Experts of a small language model.
Size: 8 layers, width 160, vocabulary 8192, 31.2M parameters.
Experts: 2 picks a token, a sigmoid router.
Training: a variant of Muon for the experts, 257M tokens, 3925 steps.
Below are experts of layer 2 (counted from 0) of a mixture-of-experts language model. Rows are named up (a neuron's input weights, with its number), down (a neuron's output weights, with its number) and show model dimensions 0-159. Each number is 128 + 32 x the weight over its row's rms, rounded and kept within 0 to 255.
Before each expert's rows: "comes after" lists some tokens at least twice as common just before its tokens as in all text; "mostly gets" lists some tokens that are sent to it at least half of the time. This comes from a sample of Wikipedia text that the model never trained on. Tokens count by the router's weight.

# expert 61
comes after: " a", " the", " and", " of", " an", " to"
mostly gets: " co", " de", " di", " un", " al", " e"
up0 [162 194 133 140 101 100 134  93 133 115 101 105  88 139 135  74 128 124 122 148  83 130 192  74 140 129 135 177 161 122  92 123 172 121 136 163 124  89 104 193 104 158 123 127 145 129 104  94 112 183 102 170 106 121 135 154 183 139 124 104 123 143 153  92 134 136 160  93  81 156  77 131 116  97 155 140 102 139 148  60 127 107 142 129 106 130 114  90 139 140  90 178 118  81 109 155 166 220 163 128 113 133  84 108 178 135 124 155 135 134  68 155  63 139 116  92  92 109 104 121 189 132  84  84 115  85 197 199 157 170  41 152 101 133 109 112 192 110 125 148 100 100  80 146 120 169  92 106 123 107  93 141 134 150 125 119 203 128 133 155]
down0 [138 121 194  72 168 170  88  84 119 111 125 159 119 120  90 148 151 115  96  68 152 110 106 137 133 150 132  97 108 135 143 170 106 200 177 147 105 151 207 122 164 165 124 129 127  97 144 147 135 110 182 142  98 100 109 161  66 144  81  67  66 129  85 192  98 117 147 144 104  83 145  86 114 124 157 175 137 183 128 123 146 112 149  43 103 155 140  88 124 138 115 135 157 120 132 151  97 119 102 109 134 124 144  52 102 129 109 106 129 145 156 136 147  81 140  66 164 175 158 142 120 151 133 162 146 142 153 148 188 115  71 100 181 152 106 102 165 160 110 158 152 132 119  81 183 162  77 162  79 137 137 110 112  92 121 180 174 128 140  88]

# expert 39
comes after: ",", ".", ":", " at", "\n\n", " to"
mostly gets: " Inc", " Animalia", " She", " Vari", "The", " White"
up0 [123 150 140 188  62 148 163 116 151 104 157 169 191 181 122  81 141 120 136 116  65 161 148 133 151 172  85 128  96 179 121  95 139  99 131 113  80 131 141 126 114 131 118  68 138 113 100 137 146 140 183  32 156 164 134  87  85 135 149 120 148 109 119 160 148 177 140 149 141 101 125 178 206 102 203 107 107 155 120 132 108 144  94 163  84 145 117 130 151 105 205 144 121 143 163  70 105 147 138 131 113  47 172 105 125 137 147 125  86 157 137 122 130 154 160 103  93 114 122 127 175 139 127 104 110 110  86 190  63 124 118 121  84 100 117  92 123 119 149 115  94 154 168 121 122 149  98 157 165 173  74 126  86 109 101 172  81 107 171 155]
down0 [201 156 148 136 119 132 150 134 163 135  81  92 143 135 144 184 172 136 107 100 128  90 141 113  88 128  94  80 119 149  82 173 178 167 162 126 106 121  68 217 122 164 154 118  64 194 135 160  86 112 113 134 134  89 178 195 153 137 168  95 146 139 124 103 126 123 173 143 121  99 117 127 118  78 107 100 178 154 152 153 124 154 127 155  95 108 101 104  96 131 162 161 151  83 117 147  93 169 133 147 119 122 160 158 125  88  83 121 120  47 217  93 126 180 126 152 153 134 100 137 113 131 160 122 146 173 152 134 108 158  96 137  99 126 139 156  76 140 108 111 156 138 181  83 184 162 100 150 102 184 119 105 116  69 112  81 100  90 110 160]

# expert 78
comes after: " |", ";", " 0", " 1", " 3", " by"
mostly gets: "adio", " CD", " PS", " GP", " CP", " wa"
up0 [ 57 165 171 138  90  90 102  81  88 112  81  97  78 115  96  48 123 166 179 121 135 113 194 136 105 116  98 144  89 108 120 101 109  80 150 142 135  67 165 130 173 177 117 107 124 115 116 170 151 135 131  95 172 126 151  63 117 151 103 169 148 162 135 117 114 135 191  92 203 147 145  86 110 146 153 128 113 109 149 163 135 120 121 176 123 141 129 124 178 142 158  86 123 114  81 163 122 108 235 129 121 152 155 165 194 125 123 144 121 108 181 122 153 142 107 141 150 105  92  87 162 120  77 138 159 146 163 127 104 166  96 145 119 171  70 110 115  97 199  82 118 138 128  86 138  88  91 144 148 154 129 133 134 126 112  69 130 121  90 149]
down0 [123 109 155 159 144 107 163 136 128 198  89 144 116  60  78 113 125 115 106 178 104 111 118 131 147  71 121  96  82  52 100 136 142 111 187 143 145 204 123 200 150  93  65 136 120 144 130 167 128 103 122 159  98 146 172 157 144 165  95 166 105 136 103  64 112  82 127 133 141 184 112 117 146 192 115 188 124 165  97 161 116 143 144 140 137  97  89 135 174 194 160 172 133 115  91 103  93 126 144 121 164 100 144  95 134 153 136 139 138  99 132 182 105 109 119 186 132  79 136 124 172 140  89 136 131 111 144 105 124 118 130 185 112 222  95 144 154  74 155  94 135 104  92 149 132  99 148 201 145 127 171 116 127  92 144 118 169 139 169 138]

# expert 26
comes after: " the", " a", " The", "The", " first", " this"
mostly gets: " part", " number", " member", " top", " List", " total"
up0 [133 166 128 128 148  43  83  89  94 124 134 119 125 155  82 161 121 199 160 152 176  89 181  78 138 159 137  91 112 144 142 150 124 178 112 154  77 180 147 147 127 145 116  95 100 170 112 149 138 105 112 126  76  92  89  44 101 136 158 174 132  63 174 136 131 121 121 128 120 172 190 151 117 139 132 131  86 179 119 130  85 121  66 137 159 108  96 125 119 115  84 108 116 158 157 119 154 178 118 131 151 207 105 187  74 162 154 136  99 157  91 145 115  92 128 147 152 105 139 127 147 139 175 170 158 113  97  99 151 140 164  98 147 113 122 124 111  90 101 101 122 101 125 115 106 141 106 189 124 108  76 138 189 182  79  80  98 118  90  77]
down0 [174 140 142  89 133 127 130 159  86  91  91 128 126 170 135 148 128 121  71 112 111 148 156 143  99 114  72  73  97 192 133  71 160 122 107 132 109 130 177 161 139 110 163  92 129  56 129  89 160 111 122 204 181 138  74 122 138 138 129 126 141 130 192 130 166 110 114 138 145 130  89 145 198 137 129 118 100 177 123 176 164 164 155  55 102 180 142 130 165 189 174 153  98 119 127 154 116 124 136 175 186 164 149 148  77 109 137 159 130 136 127  87  90 102 167 110 115  92 156 119 116 131 135 109 121 156 140  60  90 129 132 130 138 171  83 126  64 153  98 183 202  90 129  76  99 161 103 109 118 110  53  97 112 118 153 151 138 157 117 127]

# expert 41
comes after: "=", "\n\n", " =", "s", ")", " No"
mostly gets: "=", " =", ".", ":", " :"
up1 [129 130 135 138 123 180  70 101 100 204 124  74 119 142  92 109 155 114 191 108 135 149  65 132  67 118 110 129 138  77  85  96 119 145 148 152 154 191  83 127 140 156 139 204 160 153 113 116 132 126 125 115 120  96 145 116 149 135 123 125 101 159 109 159 158 111  84  82 167 119 112 128 154  94 103 152  82 162 136 110 175 195 104 157 132  98 186 143  98 123 116 106  77  80 119 100 173 173 119 184 103 182 190 133 134 161  80  78 112 100 118 160 114 153 146 140  94 145 132 181 122  69  97 163  95 115 149 148 193 162  91 124  58 114 164 180 137 166 114 144 171  97 153 112  89  94 132 115 114 124  90  89 106 120 110 176 110 155 172 152]
down1 [ 86 156 154  46 176 125 114  86 127 125 156  99 139  94 148 101 170 108 170 125 121 174 119 128 185  83 105  93 165 153 187 148  42 132 118 114 139 144 163 117 159 144 147 106  90 101  35 100 170 115 170 132 106 121 146 118  85 121 123 144 126 130 101 157 137 130 148  81 102 136  80 165 119 168 109  83 139  79 117 115 116 146  93  65 127  98 145 158 134 122 168 177 121 144 195 109 200 149 134 100 107 114 115  59 143  93 102 118 114 115  99 194 184 135 112 106 168  77  96 138 111 104 130 123  95 201 145  84 146 182 131 159 187 106 126 103 169 153 153 165 137 114 116 114 119 165 128 137 153 121 110 124 125 151 154  76 195 119 110 151]

# expert 36
comes after: " the", " a", " and", " to", " The", " his"
mostly gets: " p", " g", " h", " l", " o", " n"
up0 [ 93  94 146 127 130  92  80 108 104 129 122  94 119 128  60  91 122 116 184 182 102 139  70  87 152 172 115 138 128 151 130 132 168  79 119 164 157 105 130 148 113 106 128  95 128  81 148 138 173 118 121  48 108 180  77 139 146 128  94 165 115  85 152 106  80 173 156 121 157  92  86 135  81 161 225 142 124 148 195  86 139  86 106 118 172 139 105 161  95 133 107 116  64 129 119 134 118 127 110  99 136 116 174 177 131 125 114 108 111 165  61 156 105  93  75 107  80 203  65 162 111 144 105 171 117  93 161 170 138 164 160 105 131 131 150 109 154 149 134 130 145 165 158 148 140 177 141 157 151 162 157 173 151 102  95  90 124 115 147 167]
down0 [161 103 121 121 155 123 151  87 110  82 151 159 115  93 192 158 129 148 152 124 116  62 190  80  95 189 166  82 118 165  80 100 197  89 208  85 111 162 192  65 146 189 181 136 126 145 117 143 184  99 174 149 115 117 126 157 159 143 151 151 118 110 143 174  67 163 108 102 139 132 115 154 152 118 177 116 108 130 115 109 195 119 143 126  43 128 165 149 114 132 107 154  79  93 126 111  76 101 101 103 141 144 103 155 118 219  67 137 151 131  88  94 137 108 117 140 146 129 129 125 134 116  98 107 100 143 132 177 138 112 147 133 145 105 109 143 116 166 118  93 105 122 156 157 162 106 163 127  65 107  99 144 172 117 173 116 137 116  98 101]

# expert 37
comes after: " of", " in", " on", "|", " for", " from"
mostly gets: " several", " two", " three", " all", " br", " impr"
up0 [131 139 152 121 113 116 102 106 141 111 142 115 127 116 128  93 163  74 148 198 143 156 109 155 129 149 120 143 117 143 117  92 121 102 138 127 180 122 148 111 119 142  94 134  97  78 108 185 162 112  95 120 142 168 150  30 157  89 116  32 118  87 105  97 167 144 156 107 169 107 108 109 177 148 117 155 115 163 126 116  96 116  82  88 146 136 121 144 118 134 193 187 142 105 146 192 133  82 174 109  88 117 173 202 105 112 122 184 137 134  65  88  57  88 172 155 153  76  71 149 166 102 144  86 114 176 118 122  99 101  88 111  69 174  97 111 144 111 118 114 121 173  59 166 118 133 115 121 140 132 110 133 153  95 136 166 114 182 112 134]
down0 [120 153 132 106 187 152 113 154 173  91 122 149 117  22  84 126 143  48  85 153  84 151 207 140  83 114 126 158 133 102 119 113 189 158 115 135 114  96 111 184 122  81 137 116 168 136 117 129 187  65  83 162 183  90 119 147 127 137  95 111 149 120 109 137  98 175 144 165 132 158 150 139 120 105 145 119 139  80 108 111 109 123 146 189 186 127 126  90 162 147 104 112 174 166 141 146 107 149 103 111 114  98 127  97 149 156 185 129  97 152  92 145 163 174 114  96  88 133 110  47 130 114 130  96  93 108  92 131 112  86 120 181 162 153 159 156 113 118  70  86 106 141 110 124  53 143 101 108 155 106 128 130  65 175 106 128 129 152 162  96]

# expert 69
comes after: "=", "\n\n", " =", "|", " to", " every"
mostly gets: " basketball", "See", " NC"
up1 [116 125 161 128  94  78  83  51 139  72 160  95 126 191 115 113 117  88 150  97 182 133 124 103 122 110 139 151  69  63 150  90 149  83 220 131 129 195 137 147 138 165 108  78 118  90 103 127 101 109  70  63 112 182 126 191 140 120 177 110 117 119 133 127 153  92 126 163 126 173 127 106 141 122 163 175 135 113  98 165 129 117 108 126 132  95 196 124 114  89 131  86 110  88 154  97 120  86  97 152  93  78 119 126 173 136 120 206  78 126  98 142  96 153 120 114 102 180 144 202 179 120 108 141 143 140 119 129 105 121 129 199 149 133 156 103 128 122 195 137 117 167 120 137 144 160 144 105 119 158 111  83 133 130 137 114 101 163  81 116]
down1 [126 143 131  91 103 153 155  86  64 170 100 164  87 136 118  57 147 175 145 119 111 159 152 192 120  75  25 153 132 143  98 204 113 140 123 146 103 123 140 155 168 145 135 107  97  83 187 124  94 122  61 127  97 165  75 153 125 104 114 157 113 190 103 134 158 106 118 169 122 114  91 126 156 117 167 102 144 172 160 172  58 166  88 166 160  94 148 135  94 113  77  81 152 109 167  90 138 109 117 146 140 114 172 162 144 123 105 103 159 120 208  85  66 140 120  55 119 101 109 151 130 121 138  87 168 110  91  98 138 153 101 117  81  79 155 132 145 164 123 123 111 120 118 124 125 103 138 155 140 144 172 115 109 133 142 117 131 149  97 178]

# expert 0
comes after: " |", ".", "–", ",", ":", ";"
mostly gets: "05", "02", "03", "01", "00", "04"
up0 [157 112 135  61  93 169 124 179 113  93  91  49  93  91 124 101 121  80  75 119 180 114  80 126  98 185 124 128 114 138 172 181 121 101 133 110 111 131 114 154 144 140 159 192  81 148  92 145 139 126 141 154 139 144 112 138 235  79 130 116 106 122  76 104 113 112 167  74  88 137 121 123 122 203 108 193 100 136  99 113 153 154 126  97 163  88 149 137 152  78 128 115 117 164 159 154 149 143 137 189 119 100 210 121 111 152 128 138 100 128 112 119 142 135 174 153  55 199 195  94 128 144 162 123 105 113 138  78 127  74 131 155 117 141 106 125 109 117 114 140 177 150 186 129 158  93 151  98 143 108 124 124 149  89 129 135 129 161 162 146]
down0 [137 133 100 157 136 141  88 102 148 148 179 152  95 109 122 162 185  79 162 151 109 219  90 111 177 117 115 170 168 125 106  99 133 114 181 123  83 129 106  93 153 143 182 104 139  87 139 120  94 165 137 142  95 171 107 160 117 145 184 111  97 119 125 125 137 148  90 131 133  72 109 130 106 121  75  95 143 145 185  83 153 125  94  97  74 138 118 101 129 212 186 143  81 145 104 150  97  71 150 130  90 118  95 156 121 116 137 134 153 112  88  61  98 126 118  41 152 159 178 122 134 113  85 103 130  91 147 139  79 163 124  64 161 118 139  90 116 140 139 125 127 115  63 184 110 158 146 164 148 139 165 115 184 205 135 128 119 129 117  93]

# expert 66
comes after: " |", "|", "-", " was", ";", " ·"
mostly gets: "  ", " Total", " Born", " born", " JPL", " Nominated"
up0 [163 176  85 148 156  79 106 127 104 109 122 151 158 163  93 136 127  90 163 106 141 114 139 117 136  99 125 118 101 165 140 111 143  90 132 103 200 181  89  81  73 113 185 138 140 161  91 144  85 158  95 145 147  87 145 136 121 128  95 123  97 141 107 120 124 162 172 174  63 129 184  83 130 156 156 117  52 138 131  47 178 103 174 165 161 147 139 106  99 106 148 109  78 141  65 127 132 123 115  66 129 111 124 113 118 125 151 182 174 123  90 111 169 214  94 137 160 134  89 137 222 125 151 130 152 111 136 178 131 123 180 121  94 145 133 115 159  90 131 153 140 141 117 152 103  68 142  97  98 171 121 182 163 105  86 107 140 108 133  91]
down0 [133 119 146 153 100 108 140 137 170 151 126  60 122 102 127 153 119 120  71 120 143 138 130  71 140 181  99 128 134 126 138 140 108  91 121 119 135 165 137  95 116 180 154 118 143  60 157 123  40 109 179  70 141 116 134 132 121 121  68 104 144 124  81 122  83 134 191 136 128 147 102 117 109 136  68  92 127 174 186 126 144 105 126 145 136 120  56 141 130 120 199 178 129 100  75 148  86  65 107 141 125  60  75  67 118  90 129 125  99 149 170 104 150 160 169 154 124 143 132 169 134 154 171 158  75 192 137 133 168 122 201 116 138 154 184  95 128 157  96  93 100 102 143 160 147 141 136 160 148  85 144 153 104 170 103 147 115 114 192  93]

# expert 29
comes after: " of", " in", " for", " with", " to", ","
mostly gets: " his", " the", " one", " which", " her", " who"
up0 [103 116 143  85  46  71 145 111  72 195 128 151 142  83  97 173 114 110 165  90 113 111  88 121 169 104 173 122  91 142 130 159 120 147 205  64 176 123 113 173 125  85  90 136 149 109  87 116  87 122 127 143 155 128  91 109  97 116 140 109 105 128 141 195 163  87 119 161 109 116  96 112 143 130  72 120  95 128 113 202 160 147  86 180 158 129 131 141  11 124 153 121 167 110 117  89 152 105 155 153 117 110 155  89 141 117 165  95 151 128 134 178 158 139 199 134 138 164 147 171 127 125  66 108 155 172 139 158 120 102 116 129  65 128  93 153  87 129 104 127 119 144 120 151 101 147 131 170 131 141 176 138 104  94 149 109 131  96 162 182]
down0 [126 139  69 138 131 225 101 124  82 164 161 132 113 187 147 132  94 170 165 146 176 113 156 164 101 112 115 142 178 121 100 129 124 121  67 169 126 103 159  87 110 120 137 134 142 162 102 109 203 144 120 166  68 158 177 155 129 129 119 129 147 129 148 103 132 114 138 194 138 132 119 158  92 123 149 119 117 138 113  96  97 157 145  40 109 121 154 136 177 119 224  84  76 160 143 161 137 144 173 139 116 117 144  97 118 100 117 133  91 107 157  84 147 118  97 160  55 103 116  95 129 113 178 133 110  85  82 102 119 142 148 110 151 116 107 155 181 120 175 159 155  26 131 155 100 132 144 127 143 132  93  93 122 184 104 172 120 144 184 119]

# expert 13
comes after: " |", "|", ":", " (", ";", " September"
mostly gets: " 17", " 25", " 13", " 14", " 26", " 18"
up0 [174 144 122 120 158 129 135 198 150 148 156 118 103 133 131 122 116 129 145 110  93 163  93 175 196 108  89 134  95 173 139 105  92  96 102 119  95  65 143 145 105 175 155 142 103 154  61 160 140 138  94  78  82 158 108 153 166 106 133 139 170 123 115  98  43 122 183 167 122 146  98 117 128 164 143 120 194 147  78 148 165 170  72 134 102 110 122 113  54 126 120 148 167  96 179 122  93  99 118 138 153 105 115 167 143 136 143 163 144  81  75 105 123  98 129 169 146  94 173 160 156 154 156 144 181  31 121  71  91 166 141 137  88 109 144  98 140 118 101 136  88 148  75 169 133 110 121 116 113  93 141 174 134 148  91 120 174  88  99 151]
down0 [ 72 149 106 159 126 131 154  90 106  83 166 203  87 123 105 117 166 102 108 158  74 164 125 150 120  80 155 118  62 169 122 114 149 152 141 103 132  94  88 172 139 128  84  98 117 116 144 138 167 147 127 183 140  83 129  89 187 103 120 105  85 103 163  58  66 120 168 114 131 148 115 161 121 145  84 136 106 107 130 144  91 121 103  82 104 193 134  92 108  45 179 155 100 140 176 129 175  96 112 103 188 151 182 101 131 118 120 135 136  43 133 118 139 152 145 141 150 120 146 105 179 192 145  92 152 125  68 191  90 122 157 157 111 133 116 137 146 113 111 138 158 144 122 134 118  90 108 104 105 108 138 193 189 154 151 150 122 161 123 164]

# expert 18
comes after: " |", " on", " in", "In", ":", " In"
mostly gets: "%", " August", " October", " May", " December", " April"
up0 [131 109 125 135 160  83  72 133 130 124 115 155 168 170 152 153 162 159 122 176 108 106 158  95 129 167  88 116 197 148 140  96 110  98  98  95 111 212 137 117 125 150 155 161 127 120  97 116 125  96 133 102 120  74 103 112 138 167 151  94  92 154 101 108  93  93 172  72 100  72 148 155  67 157 187 167 124 121 120 111  70 189 100 139 126 136 160 110  73 143 128 160  83 166 131 126 154 167 123 160  78 174 124 133 139 108 150 126  92 145 109 138 123 118  70  89 159 160 174 192 146 119 168 160 140 152 186 136 100 101 150 129 125 106 141 100  89 192 107 176 100 153 143 143 133 121  79  49 126 119 148 171 169 121  94 123 187  96 195  97]
down0 [159 120  99 106  70  92 125  98 143 168  76 129 197 151 141  91 115 115 157 114 148 119  90 176 193 116 138 165 149 159 112  85 135 119 153 101 168 191 101 174  72 115 163 101 128 137 115 159 127 108 130 140 159  84  63 101 121  86 106 162 160 137 128  73 107 205 124 119 125 154 135  97 121  76  95 167 189 126 163 190 122  83 124 115 161  62 155 115  98  80 102 147 121 174  61 112  98  62 126 123 146 120  92 179 149 115  82 141 147 136 111 133 151 157 111  73 122 160 158 121 156  78  92 141 146 102 109 173 169 109 124  94 132  95 145 148 146 138 101 100 177 170 125 121  94 181 125  86 106 112 153 165 166  92 129  81 164 118 144 161]